Experts of a small language model.
Size: 11 layers, vocabulary 12848.
Experts: 128 experts in each of 10 layers, 64 SwiGLU neurons an expert, 2 picks a token, a sigmoid router, a shared expert of 128 neurons.
Training: a variant of Adam for the experts, 411M tokens.
Below are experts of layer 2 (counted from 0) of a mixture-of-experts language model. Rows are named router (the router's row for the expert), gate (a neuron's input weights, with its number), up (a neuron's input weights, with its number) and show model dimensions 0-127. Each number is 128 + 24 x the weight over its row's rms, rounded and kept within 0 to 255. Numbers have three digits each.
Before each expert's rows: a language model's description of what the expert responds to. This comes from a sample of Wikipedia text that the model never trained on.

# expert 23
The digit 2 (sometimes 3) opening years, dates and scores, mostly in tables and infoboxes, e.g. 2004, 2015, Atlético 2–1.
router:118150148113184147120150165205186135099178142138110098121114104116105138128148134132141092105172122157142118154147127147143124152117107140138123166112098167137144115105095130086159169135123106079150110175135120150145145156090131152131122136150117122164154125122122137129154098111153144125111147144109156113126141130133188131126159127105109161092136141109112140116104092122089161112118
gate1:133125110128117104143130121112179124142131085128129124092113087141137114125194154138149123150152128095104121106161112126126105128126099135125133119144138121161148098107161107089135110128133148113084074110082127094141117065106142187135148132104091156149131124117144135116129110105091146082142101135140163064109146135145146113129111111162121151143107154164107137116095096132097103087127
up1:158111133147141133144121176156142181132152128140130108128152088126115125162162144125128079111132088134159092120144149111113108161101104164178151119093158142136119120107110133144132123149143065111144175146130118161126127148131092099136124128122090108083207123121138093067117129093154116146160150141133138166107134147126132092137140130100129118114102125098140144150117155133144162119121
gate2:111127122146089131129141117140178092124149138134146131110105155115146120048096105135095123124101159099132140111140111131154153132100154122112112118119094144164127156124119098106137106073137143135163105105140128158104126152120108119155133112144127155118099127121129149153094132097149094072104134118129186101123115142158130117119074127031145123115143116164122113131112124104109119094129
up2:116092140140096179149154178132154092141121190112127158154123126131148144087141087164086124121124130107131127139125094153140169134144182138116149102127143150112095160125123137100162131086150139135147130131115108166129138131133113116168106108170130138094112108144139125140074161127133090141119159130104180159143150139120131149111107105097115147105097134114150077163130098114098113120119

# expert 51
Preposition or verb plus the, such as of the, in the, for the, according to the, that the.
router:095142138131192128142162154158153109103179165109142077103101098141145115091147168122141112130151117160137128155167116171135156093144128133148165192116109173139154096135140116144143136144138122125129105166154150115113144120086168132088115144125145108144122152112122169113133135114131146124105161155103152143127097134139140153123100156102095104133141122105088119120094106135094164118141
gate0:131148096141122143126155154123134079054141136111104118115128130119143118113175128139143119090135123182146114150158121179096139115143139152135114156123146131131164154118117153159132179121111082149154155170140163147147111148132103143137151125131178098124126089123137121100157086079155143122124142171133136124134119110152108159134121125122164138124110112159120160119112173151114193119156
up0:150152110117118126159171135147113094103149134102108143103119117133118142141186119111126124088144097190173138157142143151086144124150133154117127135120146142155156145102106151172145176130122067139126164156152108109100118149136110090118151126117159116110119101134153090097168076083173113145119152159130132129131119126145116137131104120105145126125111134158118135116086172145136156167152
gate1:139140126131125116084094122155124174111131125154109152108110118090109137138173144131073108122145109143151110162104107145112140159135127104172133118160125131088140100104108094092109166146064102124141116112152121131127120122131133101076090134136169116153129164150090106146145096136165114175162097188122147142121131116117121110132092129092142104119145121155115119136111112162139076132137
up1:154123127131116129126109079136117169129121124138144151148120088117125139149117108123072095161112107133141136107114122118097136154114108059108130122157101133084127090136110131084100150122084160135130133096146125124108118115142136107095076147156106129148145190155104110165136156117164102156158117134162168135151134125128120095112120148145111116153132147165115118083112170149112065117133

# expert 3
Mid-word syllable pieces in transliterated non-English names, especially with h, sh, ong, ang, such as Khan, Burwash, Ba'ath.
router:119137155118180087125146155143140143120138145110107101089129080146151145124150163124125136185168137124159116148149170111145147105118095117136098179112090182119165108127133146143141111160104115134128115123165179112136136156124175124130122164141146132111126144095103130127174131103165140106136152108126141157133137113137197141127142090111110127104151113122100115095121119132073137120157
gate0:128083154131131140134148150128163105145120155082136093152088126104103117123138142129124152119073110146149150144156137128105132157181129109129097111156132150099140163127092112122112135098113156084161132128158107105137106144086092144137095122086133124146077099136142154162106081160141102133087109123100126113133092135133149156118102161113114143128113111127078123097107133150164142168087
up0:108144142099155126115129164146099143112125147109068134123102142120132139150120159171144135151149104135125117161144125137122201145141153143163157145160131154125095115090172125159095144156084105116166144139149115108124120137096102137123119118143110123152103112196133130129129133142151125148131092139158115064134147091101111158122134098077126122112157081148102125159120129089102106126145
gate1:100123128118162116144128164141123163138162107126157108145152113126124101159138135172143102126175138138169126129161098100155127100130118101140101121144126181163104094160157135167126144111113149131153132126130153110160105143119158096113139145051127116133182108130106177106110147123127072096110140116096146137136128162092125143110132206129099129112148138139151143127134140156117109142138
up1:117125122098114105135137120122127145128130142114157113121083129104177165114088094162101113131119153138094149133152090165124146106117112106148126146173149170109111150104134129146152121072155091147118138133127170125142114133109153116131166153101123141139132159148066156113085109167138143145085135131132138124193128143120119134099141136095123118128092113153097168114112113086119072096113

# expert 44
Pipe or semicolon separators followed by numbers in stats tables, plus function words before a noun or number, such as the, from, to, very, one of the.
router:084138172135164146109151162154166120099166143100121085128096130121119116123141111132127102151121129110131117159135095125151150147138117118105150177131101168137130143109121110121133201127112139071113093146148151143114125144110171147102116153139138127113109167111099172139180171121179160140129132128126159133126110110111186156117131120112090150118133107094115111163103103121105124137107
gate1:109087097112143159121124107149119120159102097138138074129101117152127150157128170107091114120124122125138091120088148132099098162129144102108067122127148132126108123103125169132075170162130140105133150132111130088167107134131149146124122097143106131139110112094148058173143146114115079147088104145083111139107091158112122133152109137133132129116131127132145131115135142183145154128092
up1:118118172141128115135109154112100146124148165132130131145096140127131110098091069170097129109125158116118098167118126147106173143178123131160161106105148102141123168133127111128131112103163149144148131139165122134114159116144095105105142158122186087143171143137121126115068145151156154149160127103168118182123178127107127133130099131122096135138119122088140098168110161124121130133134
gate2:117147114134123145096117067118121080080127130138106155138162053127138132173111096150132145119114111089131151119104147134109140105118117107145105113144099163109136157140142135094163141122085127136139129093145094091130147149088118109154132118167137155094169163178110114160105157115137107109124135130140172106178101141115120085133123134092118155145126151158120134126131136136085107149117
up2:124083068165128119153133139139162131112110144155135099151096139130094125086120130123131114075119134132099158134136116143182130127138191158118130114131150077154104113092121144107142073104170145135146140135100104086141168131134115105119110120112119121123115135055118135120077136173123140127148128118181105096090144115121101168156121136125145138120108149099141126133124118128146114139154

# expert 16
Head nouns and adjectives in names of organizations, government bodies and military units, such as Council, General, Committee, Federal, Squadron.
router:102150153131184130127126120136139106097156162102087112111128129153148128095130156097174131161145110110131155152128131150157145132143085140130156194140086175120153106137128084109153130144095123125103115136143111100109130140095160116076148162128119102140145197108119127094141132109119148135122118144144159116134123127153170158159122120102093121072156129119109134131075116137128127142156
gate4:139130130075142179119147128152107097165099115118142149119181139137138140120100113120142111087078126103114156146108079126142156110160133103124134114165170126098137105154158099171155131148093164132126149153169117164143157136123104140125142143140114091126154150164126137106115123121091105130141112142116094160177075104112133111082133136124124130142169129146118117124115093101141149161170
up4:120138118155108117118122139161120145090116133140104129129135085132137150161132101186088141139140130132151136124124132131146137143134108142096103136122135143108124132118085186139114131147083134101068133128133158094086111124121137157099133101135108175125113154115172105164129144135194102097116136078118151140167097155120129116171109154108133163137078164137134115101116170137137143082112
gate5:191177106137140161142148167128119127129131123134093116130133100116141140111131169123143114112142123115082134134114095121177100134100140123130145194135149127119134101152144102068047128101135153117118138096184129138114105122092107119157117105134139155152152163110136129129128129144111143169114114121118109166108094146124141099159115144133158120150111140157164115074154102122137116151118
up5:114096144135118125103134100105137124148090156107139137085105095161121106142128143074113125158113161150158110138147151145122159149105125119141110075167104130126137128120109119172142145127081095156145116174106135130113159128134118099069160120140083096135085104156133120129128135123154110116122127141149117112093154160127130153107082108091130138099145112120127178138085173134109184123113

# expert 12
Stems of common action verbs and nouns, often before -ing or -ed endings, such as caus, kill, result, fail, remov.
router:109114160129179130144172132199143090119156183113145074103116126172140140113165104101162135121139115169125150169120141136133120095143102142128139152135118171114126125137131096103138128098132132093137112164127116109100112132091162150098155146134138152159108139135129153118178154112120126138152142153146121116138121116152185124128148132073126135115118090135101143151092101144143161135165
gate0:131148102141092155105138113091126108121134156116151164144110110137129102121147125104132156115111129142094166106146123169139121112167123149139115123106166134135139111133161102181114152147129076146086137134128089083118135083201136086063140150106119133151154158143121106108164082108127145132144092144104129116127126163108104124151115122115160107109143085095124105128085114104114123128120
up0:124104145130126132151146137131133161121146121157069116132143144153123166106099083130113142123134083120166139140138139111083127131110111117121145132156112107152108125122149170158079116150129155117145144138122138154138135121142111196138171160154135119128122108133109162086116195187095102084109122081129141118139123096120111149135122109169107096142114151162075154103147117137125109153111
gate1:149087130147141136133152141135126121149132090131170122162111103120095116135159113081154130110126112143153082097131198095134141160114137133151107103124157131143107145128095108069161121143114125103123101131111146150132115178126165145128152109128115138145105071137141119105165116166130107136110117101138094119066112137119146108126133100110138140138102071159138156159160133163127174119108
up1:105118147137124124159109097119132137090118138118143098117138107117080118115137188151114137114109146156136174111120062139138161111125143114082147121114157115112158156131106115112131180130127086150133111126144121142161166102112127105119127125094156114103116155115116144172109168149135103136127122161170157135113125137156092184220125146121125125112147138132149095131138113116130092153108

# expert 30
Ordinals and ranking phrases such as second, third, the first, largest, plus pipes at the start of table rows.
router:106128168124172104166143156174143136103191143109145120115127105124123100135133177123146113138162097143141109126144148146159125136125104141102138159117085203156175105121128117097148197148089131123112108120126154106140117144115154121090151164106093129158147147106104135103144145072160146121129113110113152126138124145161143131159123109143125144085133134130109137125100089113125150139123
gate17:126124100104126132111127121169104122141166160076145106142135104132102109136120150120114107140124135171105080110119113142116126175124117111065102125090165148114121108119144121115143131076148112102087143131140137094136114110143139122114126152133095119116175187124116140071151163098126121111127119126153150180154151122117120145189164081152092106084138140131133148128160142109117128127111
up17:136088109120129164114130162155142092107169139072156127147131089106122136123127118135118119123140137144140131108174147116128118144135106112087083139112138176111109071110109105126112134119150093109110120112156156084158091118132125125109150175175104141140170144165091155102188120137141171148124131147146155143125147090115156138148165096113088127111143125130117157130112161125131146100099
gate18:152113090122130154113161059127135106069137140148157119107171156131150136126103101134146096126122127110127144111142138113162165154151106112147130148094152140132146131159117138112126134165165101111087151106092141132166096145135101102145117125121134125136139150161125089138167151114145120135114099167101129169132152114190143068099155097143113096138143152121136104144156106137150114150166
up18:139101123115131148180121136092147110125148087140129165144104161139160132122145114126142105094087108151114159121112114109141152136169120177121143132140138117118165174093140093139129124105133130158129112148121139126136120155107109116112174173137139155105154108108090155125105137189144113152135132144157146131147141094111150101129149096100145117130111100135073133127092185071110092115087

# expert 34
Nationality adjectives and demonym endings, such as ian, an, ish, often before footballer or politician: German, British, Serbian, Peruvian, American League.
router:130186146124162107150124123151178120110186150114148135108104094150148109113155151153100116121140114125111113133178174121169128112119084127157161173134113211129150116127109123126117137140108160129115100117160155130112090135104214161131142145133127133150151146136127144122151135091133123129119159106126152109150117143112191146104139114129123136111128146121125120100102121152110129118136
gate0:125125120145161136120130122173134103083144111126129144166130099098159120139102143168135075152116111145146121136136180091134121125123098149161138133119122079114123113117100131134128146116082123121109119109118069128160106112148104173147122104185111121135140134133155131123131113141137129121154150140107093192110136086138140125135115138093127132113095167143115177170134175144137154195111
up0:112127164153113132111165117142122077159101121102106112113150136114070167164152136113124138127109113120128135185106121119102120132139143097138171115131121128096127110116132112143132129136110159157119136132103166130093096114131132115149157111071148139176156165126124076097174132143120169167110129155106121128112092135153115166155121157089176131137140117132161155120113080115116176143122
gate1:129089151128150138176132120141111172123125126130075139171183135152139121159183110128130120143101055105132119130124133119123153135138148135098185117134115113135109112130127131100129102139088133136139098130097175123084114119124111120131176124123098150142095133128128122162132118108109075150147097191148125116108152134145127112156094115116131135076144098107102119126117090119154127098157
up1:148134152108098161103104138100131131164151101121155173129108133100101139095133120126116163080129133154182138100167135147120138144122165113133062111130153133107129134162102117142111130124156156123134092115167169137162156160131144175127110094152170172124130133118148140131101136080136144114116143101134111128128138162138124138131152122144125098188103108124120131164137159188134083124131

# expert 25
Commas after a word or number, often fused to the word end, separating list items and clauses, such as Sarajevo, or progressed.
router:104122162079173137128163169179175101116157116098132110115135133156153113110132131101165092126166125159144174154156128130157117128130090149112112126140137136130151117092092097116119174133100128137133108113139151142111129146056190147122102182123131162137128126102129142117174144112140146123105112138139127106145110113132173156111131127094103120086125109108132139100114112116096130111118
gate0:129162182141135167134108129131097180130135121092138117174088103151127141101153129112169139124118097160137118113115135100127146088172149140155150134120101118144122157106107160167088146171114176109152112153137128131085118128112110133149159132139152103141090136088147136130184116128148160166170120106150116151150106116130109124123132133127102194106109155142149155107153158133124126102135
up0:141128096125140103112104132111154155141122126199119144165130108089118122120087095176145133142176125122108085093129157135136154117099113090131116137122098138108133121149172164143095150159147162130131106103187104123140110160137144082130136119103132112106156119083133127121122132139157126107141166126096105151132096155118127119130061163134096065153125149139127105143138122148145112145133
gate1:131127088145102108164148078099136153131110156139114119089096110123119107149129078158082089120126135033103128086123124104117136122139125140157133126136139142141179113114144127102117148133125135132140111139113122136160107092159116115089137161102103118151131115142127125162080131103126140102117135179141132106108123134120130081117161102132167068182132125142095118136098110132137134120124
up1:138151107121132092106107109126119146135166120119112107126150107091125130120108130163162119153152125148129104138121136100129145157106097054088129128126125124125120134153175145150124140113149144112112150089165129135084126146127113063162112100142104116129155132103132139090125175142147125133133144066103124183149172135135126137132087122154090181115145103097130107147169175122126137156128

# expert 5
Line-break tokens ending list items or section headings, before the next bullet or paragraph, e.g. after "==History==" or "- Opeth".
router:091155151127139083117182120156140144107168124116129122105118160123146098123124138137165111122150119152135165166122166113166116136135097110136137169130132172117168133146131140095127135173129129108142106135117140105109134130065155152081138129141158105181092154138096146145144116105118151093109129137140131122129140095140203157115121136121090131124159116127097175134084088121143148135123
gate0:125138103128122120085170081136083156103121096133127140127147148112104077150150131139211091140123109169145121145069156110092122140117122136138107136150130130092181139122118134135101123132131128123140151133162122074112133156129124153131175135130168125118082115159103144177129113127121148083075153155117095114148096127112118131116134122140166140118146139116114144109102121101131150124101
up0:151117117111131132171079172118171111160142157119129121117124097135134172095107102116042173125144150085112131110176120149163141097131128112100150136104119129163080109169134117130160142102130130147123116106113130156160126107124126111132098123144082144128171114104145120096138146104147114164181098095137166149123143150137138125144135123109113124143118116150142106147162124171115118116156
gate1:178123121166119138143153132122084157140114085042120137120096155121136120098155133109103119114160089146098154165126126095128092109121124121140115122129143134125126153124149128112129138193124163120125129134111161171147148108121137156107138132105131109102127093111093091139193099125124139123123139158156113154128151117139166132110158124129126086133116104162138160118170095114119129080170
up1:165141155147123137146136133141126160171134112101129134130103135111159100081123114096110126113127094135128137129138129099159122137115114123128132125111140141134117138165145128117130135152140154129096130114107150178182136132116119090122108124076087126143142051128095097130223109152128125117162141123132105156145175113122172117086165125144151105133097123149134133156186111152122116103140

# expert 63
Forms of be after subjects or relative pronouns, such as was, is, were, to be, which was, It is.
router:093165166114169129117141118150156115131166124130134067141103156136112151118143087119139112159140125163150121168151135148178164136124091115146131149108110169083147086122153091101113139147141115104137082117134169135134098154098156143085115145120128161130130101107092129134154121096130115136135107132110149127108100087170163166130161163105131126079110132126106126084140108123122148129132
gate3:185123127165130163187167097135144145132131128120159134165123122166113134113136091142108115116104133189163152159100129129135131147126099121124167117117150131120154106122127133104074136093154135142143114154124169129132084108143115151106144133102117133097154131160095088179102117113116116146122117158167146152106115082180130137153144144159165126128087124139106115111133100121081135113144
up3:120165120172108097123126104124137145112125135144058117096109112111129118107145134130130151096144125097104101127141110071149163106114138120138133116139129154130136116125135159106151136146113120148122123121133138138143102111119161126099115101122158097137045125115170141129126090124082105165124151146106113044080157158144095171157160122129153155145108109098128137118148134132169133130107
gate4:125144175144164152138168132095097089124152146128144135173100143149123101079127131119164153130130139200137168132081104114081124120089143147108131123119137109130132135099130128104136109136075084173141106105133139182115101142147140153093127129096144130138135098115113124136140098139171108133109132146138143116128121149138113153134125170107149086168092112072109146105124096134112121140125
up4:154160177118158155140160139110092115140154156143127108152081161121124122076134129116152153135144143172156194159098122111077114137106120115150149112132153117123128133099126142127146106128090104158151096116126167147098105136147142149097098123115168117132116113115105110120122108125173118153113121167164126091113130161121105156117128168112137096157103112068110156095150113145115105139108

# expert 9
Surnames like Smith and Mc, place words like Mount and Creek, and Latin taxon endings like -idae, -ica, -ensis.
router:121143156100181122155141122167175135137146162145141100086116116135111144102127115149134117135162122151143114131134160154148145115122080122157135196112076183159139104117137138133127147109132137104123106124151162111106099154093143151143110161122142137116145140136065148126144107095149147087110131116144159101156118129172175136138137106128106136078166115119099134112112090125109136127167
gate0:118107147127128145121110132147115109114116151129153123155156144095100123166129121166109140110158108196149115141146112177145121149115123055111116118131118140113137066165120149104144140095128118138126148117143140112148089184097173125109134099144153112151125156131132119110126131139174104103116135117138111142176112164159126141158126113115111116188088143083147126118128131143146143141190
up0:071138155096099113144135146118114099104157108106138149123148198116123169126139121119079140106137112143157123163165123150131120158182102081131117117104141100101112137127192147127165143149112112140101121115121115148143087165109098105096125109119125169169124167093114154125129143126144149155115105123125111159106167141113123146140143095120104115148097071121118131118131110128128090104139
gate1:106172147128116159160117106101111109128119111124137122158143140125114096121101124149148092182146111082160130143080140150183107122115100110155150145119098128157133121107105109124110102095148147100157113122194172118122114104140165158134119174095097123125140111089117141130112176149159125109124128126130123136118092163170126095132093144113170129153134100108160135116114124150115125183145
up1:162119152093109069127164137092105099098117125081104093144158140128127164104162146147142115121148109126146156164104116093087124113121141125093094120130154109095152153161146125114112152175138112123076111108140103177152162129131111180130142138108135124159115119107182106124168091115115096106130109154123119100104146110142123167105120100118156103112095146140142132164116155127125127119143

# expert 6
Words from census, demographic, election and socioeconomic text, such as census, %, market, Republican, and coordinate and vote-table pieces.
router:096166187131187101145132144178130122125163150119144097134130119140134106099123144139145125146126097174147102153157150151129138157122073138141162188123108168138145114116114098122116159164131091101128113148130130117099118141088141126090155146144096132136165158138100132132128167125153121151137132136147137145122129087144178144146101105120100145072144096134088159117120115119137121164117
gate4:088134156108162107137157117098136075089150085101126148160151118169102137107128115161146156146128123109106141140079120114138113098125144118119169141098106141097142100103141120091166142165142107138096127103155124148123127132113149134123150074091140095143132143152118121141137113133149100135167143123154119136180158131090112132179152154136115112126167193104112122165133113120098100143109
up4:124135151128087123148134138144101130128127153124167134078167121128128140145089149148136113118086179136132129128139058117102119097113177130132127099069078130116114128082130149129088121130111132173127131114147119130065101141132129108109125127123152168134143159129104106131121141138135181148137114162140140174149101054130112145127130165146139106113139119122111085127111127103107118108105
gate5:137104143136079136127146124142147100141120130128153129117115106117139069112142119097113105150131103134080146094151142131147132088127113141163117162106130148139156156118101129161105115148104107149109139144124107144156130122151141143130145093134122141112108057090142094100134077081126142118099125139138111109087179094168123122127127122146126121077130064129086126092094141098153118096095
up5:186142140154135139130116116137137145139142140105088152135118139121131134125161082138123152143107140099154092168120141141129128192152130129127139164159126149093126092131127165116117104077117104114187135089178134128152111145131122144122119131093142131150165140170121142128148123134156100112085103129127101116157125146148146137077145137172160104121193128129137165139177089147106125118142

# expert 2
Pipe separators in wiki tables, especially the closing pipe before a line break, often fused with a preceding character like a |, ) |, % |.
router:093152161125150119118204170138148094079149145129114128146128157165116104084149099121147123142163168147120161117105146150151121116120069123163150186104082173127162130147123118139135154120125129096154096093132119139109108139096144142135130132129103158163134107133125147132152140103146105125094137139115148102133124118148177159114131105092108125113125122145084126102111120107132120116177
gate0:122146104123115141125155161123131143129152120122114147170106140177158128128140120112137132121134139143136152157111068178129094089144151112177127093139120110167109159141127115117152119135137114142139088146120125153147125148087138133091161107122170124158111129163124120132172107172118116112162120060152074102125153161113101142145163141123136126128084144117147097124081090126122120087094
up0:079118143158116155134126139174119113126157121086128111185084118162141136137126121128118107129097117147133155161121094184125155083159154190139146099129139107111145141075136100138096147112109152124154112140141128141103134129127138122093128134149178125129106133128112161117132132154165138155118129117165141177128094165127146104133129191077128106134106111099143126122098126106118123169119
gate1:128106185113109159124133115096146182122122108100148120145069134162128115155142140096098127106123125112147126132130137088117117115159118100145140142154126153115112123111111148148135083159146135132138151181156096151111155127163145149104134117185133124174077139135136104137132102145134125128184084185176143116119132123134119165136117087101107096122121129099130136119141116172098137107159
up1:111141124150142120115119159188110102165132135132127147100171109132115133119100128158146108181116124126121109119147135181131121103111108176150105130138113109141151139158123116121150194149130128115105101129109153136154128094073124125170091146128124157090158123145125141122135151099191139152101164093148124141147155135133141058132137157150096152129103170154139126127130154095158129148120

# expert 15
Line breaks and cells in election results tables, plus sports-result words such as vote, runner-up, champion, round, won.
router:095127159091179103168158155146151117125191127097134114141131112150118143131136150147154124128124108152135101129161155115144118119103087147131137130110128170124163155130106111127151162176126109105129139140155129145125138132068163139122142140100110137143172147093108106104178143102144153114145109146145114159143130116127198162112137105117101107086119091108102151143114083151156148127152
gate5:108126111143140129122126129136127121110171097089109106127145117179097112112121135152109100146096130172152116146179109120158110095116146135167131139113131170122166139125151110084101134147165111148060140135128169135117141089118128108129145156118124125124153115137094127123111123148161164108110140109140121164172130103103136103126141128100145125148158078166129161069069102142131157143101
up5:126103163166135148138132106129102135126139113098098116165162124157124125116143153149161107136097121199148087104164150140140094092093151131153158123129141162147161143122132124123091123169136117149120159127095161139129154096146129107177138135128120113122137095130149119137108110107162169111136096104125097170160122108084120126156154110135154097162102114132149133097102102163159147163088
gate6:141139130144156109126152135099105132135114103139163152138108125194086106160135128146152153125152101129110118137140147165106127088133137093138152116090107133117165151082093103145138144153161128191063160121145105121133138104073145142142136182125121170139137125100136096092183125106109113118116110127112076121146116154125124116146154094126137119135104143131099140088090115144124124143122
up6:137133153132151116094124125119128115133118113112155133137116127168108146136148102160142149117173093129105123160129112187135124083133131108161157115090116139143190167074125120146120118133140131162078139141130112118124145123043134141129125189106146152159130130097127126080171123105091147132114112140114068126132105132121129103134158118093135097123124149111133152088104128153137140149152

# expert 18
Pipe characters that open a table row or cell, often fused with a capital letter, as in | A, | M, | P.
router:087133139149153125109138160179137129120148115144123105117093156142143105143155166144175104142156135141103122127135154159150137109146067166150140177143122185132139105121136126164115177155103131143157115129119145122137126114107153131096147158147118147166129142105129126139143152120163111116124092147134140138089108107146214115128109152116101099109121099116086118119120076166110138150130
gate0:162091100164112141111145120154097107113126122086140117130098050104124117097107103144080078179139120113111115143136174141123159150113122128172092119098120117097144097115120151106109114099148116137120115126102170098122147127132152143171108140137113136068128184176117131170102129133133129153126126162144127120124143141176139108115133133119117144160148099102158118144121123130110158148123
up0:076118140075159133129120155101153107128174149129127149137144148136147145104151138103146134122134128136149121125155104164166175092093138065087140152121079151121126116145076133114152104128142120152098140094148135166122142120121141117141141101113096125174121101146137103117157134076137116118122149067119143107145119107123124132113125069126124117111128130103161115112184147161132113086138
gate1:104148117092135121174097179112108097129126139121148142164165156128137155134111102142096133095156138096197147115122089155123116076123138079112125095092156147099114109158131123145156129134128101127113139141149101131138098107135123124134119131126157085126161137125109128088163152122128151164110089077120117166155138097124120135152134159118193110122114101084135146117159137118110130130155
up1:078154121118144166076158137130130091121113115127113140157127159164178096124141128131120080084130145106108184110096114155114114113199129133137121129119136106072162136116132094130139129107107122148109131120130175132098107086140140132110121121130138104112129107124113134145153123137147120122131091120083104121141154055110143100122096167160151106144144120104081133120095130112110134152138

# expert 19
Opening pieces of words and names right after table bars, colons or commas, such as Athen-s, schol-, Azerbai-, main.
router:102158144128181110138140146171118141136186154153142082140125109140120102112142144127150149136151120142130141141148179132150120113111090118126137154130117178125147120125113142115108172141091122104126127147129170124115121144086159157127128165125112120130157146125107173150158144077177143088149113105126159168105131097146211128108127120139120167096138108124133166157127103140119132128154
gate0:119084095118106144107142136127110141149124121134146144107143122149155156120086109104177159134128103175093159120127110123071117133147120123152181103106118165141154166112132126112134135166128136107152131121173137125124119137088129144084087168096138134129156096114105112118138118126100081118120155164116156142148168150120115133167127151157144136165121192174129134141134161152115091123096
up0:093110073116079118155148131103101116169145116149132127125108148140122139067076096142145123166107154146067147110135101147135163119127139125149144119124099131136147133130169110124120131125105148137148125141134150113138115134135130146108124098101118152176115184108068115121087117164123121104120162151148113119097151141098079181108140151119146133136177131137177134133113099134118121149107
gate1:169110140136143124133168121099114116101173113118138146106163155096116086095164139124159080101158085165134131121160162097140168136120104151102097152146099127095121106153133145119108100153138074090126135085135163130178137144107115165093110138132110135133106101159116148124130081141123139115128138086165148157156147091158110128126154107162123113140116121166108129114132139125095133145115
up1:161082130072115133118115097139129132161140103118092190171155119104115147125143114140109111090133124070165148126151165102124147158118108133099134143128113133127113132117117130101108117118116151088150116112139169130163141113133100152158134110146087122132145174131104150158127071115148112106120136102159141166146119123142160090123107145136157137112118150142124145137164180172182158118131

# expert 10
The articles a and an and the preposition in, often fused as in a, of a, at the University of, before a noun phrase.
router:104147145104196130131166134173166131082169155113139108122121090134112101115122153124157109127190093164122136134117148144159109134132132144104132162123129131130169123153115117080147143114112121120145114110130163129121130135108183137107113138143145131159124144129106157124132101119158115120105095125153130096099098092160154172138133115096106135073160141118068161141112117140086149113139
gate17:163121143147132158164131105109119149114137138046144111125073125133209128121127131092139098146121072159153135096121143106139105159135125139132128147140133128098117127111125138089069110096130111140162109149099117156129117125136087128134105135105146135139097114153108129137118107126136115128080156140194135105105130086189144136102130136122159143129137119117097133110156170137118137118130
up17:131148117153101105098106145166160129138128136172105191111095129172088129133140133117139149188137085144081122125134162176133117121101126142132146124118113147146104150111171135117131101126153145125125135125122152126115152135124164137146132131150125133094095158149152160118140179066127155095135118096135155122142111175137138112146116148126116159135147132140125138137125105105213091112105
gate18:130105152125168191113111128126176100060134113108112140142131170161145131142144126116135141135110121123131119168172106155140145136152087169119100159120113173129126113097087094162097105118136162119136116110124127140117128123082186141101139179115111148131127137105116126132138149113162158134150123097122128178125122141079151143132130161099109109169126119106171115124123093128090139128131
up18:135105142102151083120147154139110146209122117109115146113117156125131124106137129059104138129160143134123133146120108118116124167131145144121125124108139143108161158144156141120196150126158088140117103133085135151145151121145129168114141097132080143150097103150126106155168112135124130099135149133185092115129157099089114109112155106098132097082122130142109118157152139090127151119163

# expert 24
Closing parentheses, commas and periods, plus past-tense verbs after a subject, such as continued, increased, believed, signed.
router:115142127143186135125167157141141097096121155086129130108105132142132125094157115103119140133152134162126147146144121128148148089126085140126129180120102151142164090114107103118151144133124141085131103177141133134119153162067179136073134137112143153113129173094111148138168140146129150119108099149127109134124116095142184128143111082095101108103138128129122145121109077126111105121162
gate2:161105121114144097127114108144084193110143110172136123140119099130093148102134124132175119140119120126145105095174149084128124117081107132153139156144129137172129126117107124141123158139130114115116096106088128111117106093119108176159099087117047106134135104114132161119153136115139154098165128097114120073105122110121124116145077121123111156134111108136121117160142108154141149125088
up2:143116150151133086119080083108134123096157123142154109131161122148132088103075114155121146134124114105135122143131120150166135102118163162120136125142080135109143148134177098126114149148117162150124142117131097137146103097078124152091144092108090110127119163079162148153146134161140141094161125108131124146105101155153124155165092136149111167151133137121125077140128125129181123110091
gate3:134106136105142171133154171121119148165094136151108137116134144154143115127104154164099125123096144164163100147111151136155120134148136129114141135090132113112117088130119135131090108139137118170128166130161139132085132196128119109115141133096156085127110105127137142102083154130127111128100123072085105171138118155104124125123106113135108091091109138135146111096069095080130161153096
up3:141165098145139090108080089123139109133133106143117147123114110115104115109108114118146116146149120115113156077106134122136117137120110115162109142155153125162144135115125126123161108164161113092089098129107093120175149071202142129149134104155113128118142154137147117160085097160114118113114172166167131097116142097164124106147108139115162113156183119142088118136148138135145117150160

# expert 48
Inner table-cell pipes, usually fused with a preceding letter, coming before numbers, scores, percentages or +/− margins.
router:118122133112122140150190128135132122125154143127125114113141128118102119134148119118166121140168106160103130144118155123169158100138070136141136157126118176123158118133102076104161154153131125141134087117142141128124131147104139158082152157120126129153122171134094172097152126122130119103122107118143144114122122123145203119138133105103100117066113156083069107126135103139113179135166
gate0:145122151114138143122139127149120152140151072096113123154157161101126124134142157139144091163127120132164146122112126120135149161130122085102150140128132190080094178192104136150174129133135087107123129112108174140108131100109118126151152101148148149126092093148110084143165117089172135154159144097169133110146111113144125157087141115132112166120109126149155116130140167123127117137131
up0:139161125125129128158147114132093110114126148118147126102126108105131151126169116127149117137160121140038144127095112129114130139116160143122056133132149111161157125090140133128086116123145164148130151143173155104100127097133127155111145121143193129155057165137161122118129116112077129129091070155122120105107100092139140146143127129111130122108143139136115127100097121093120133115149
gate1:121132142133161125148110106129120098126124094126139089181099090158170145101126139105139130137129092169128152123135110145121131096139142131124135127153102116152170145117117171170073085166130120110117104125132123157166132161102157126188113144126156154125097116119185163120154071149175146135110125134117093107125113137098117121137155145098135121139142109093096142110108084150136105119101
up1:122097147124125121159143129114111122155089133103114153076182137113140137137148138146151150111161125157144151142116135134121160081149147136165101126130143142123123113141147127144142112116149120179142119124132102050146128105113114118133144147068164140170091173134109143167125130109147143150066064147133120113141127138158083141127129129118113124102123125117102125082130096112149135123185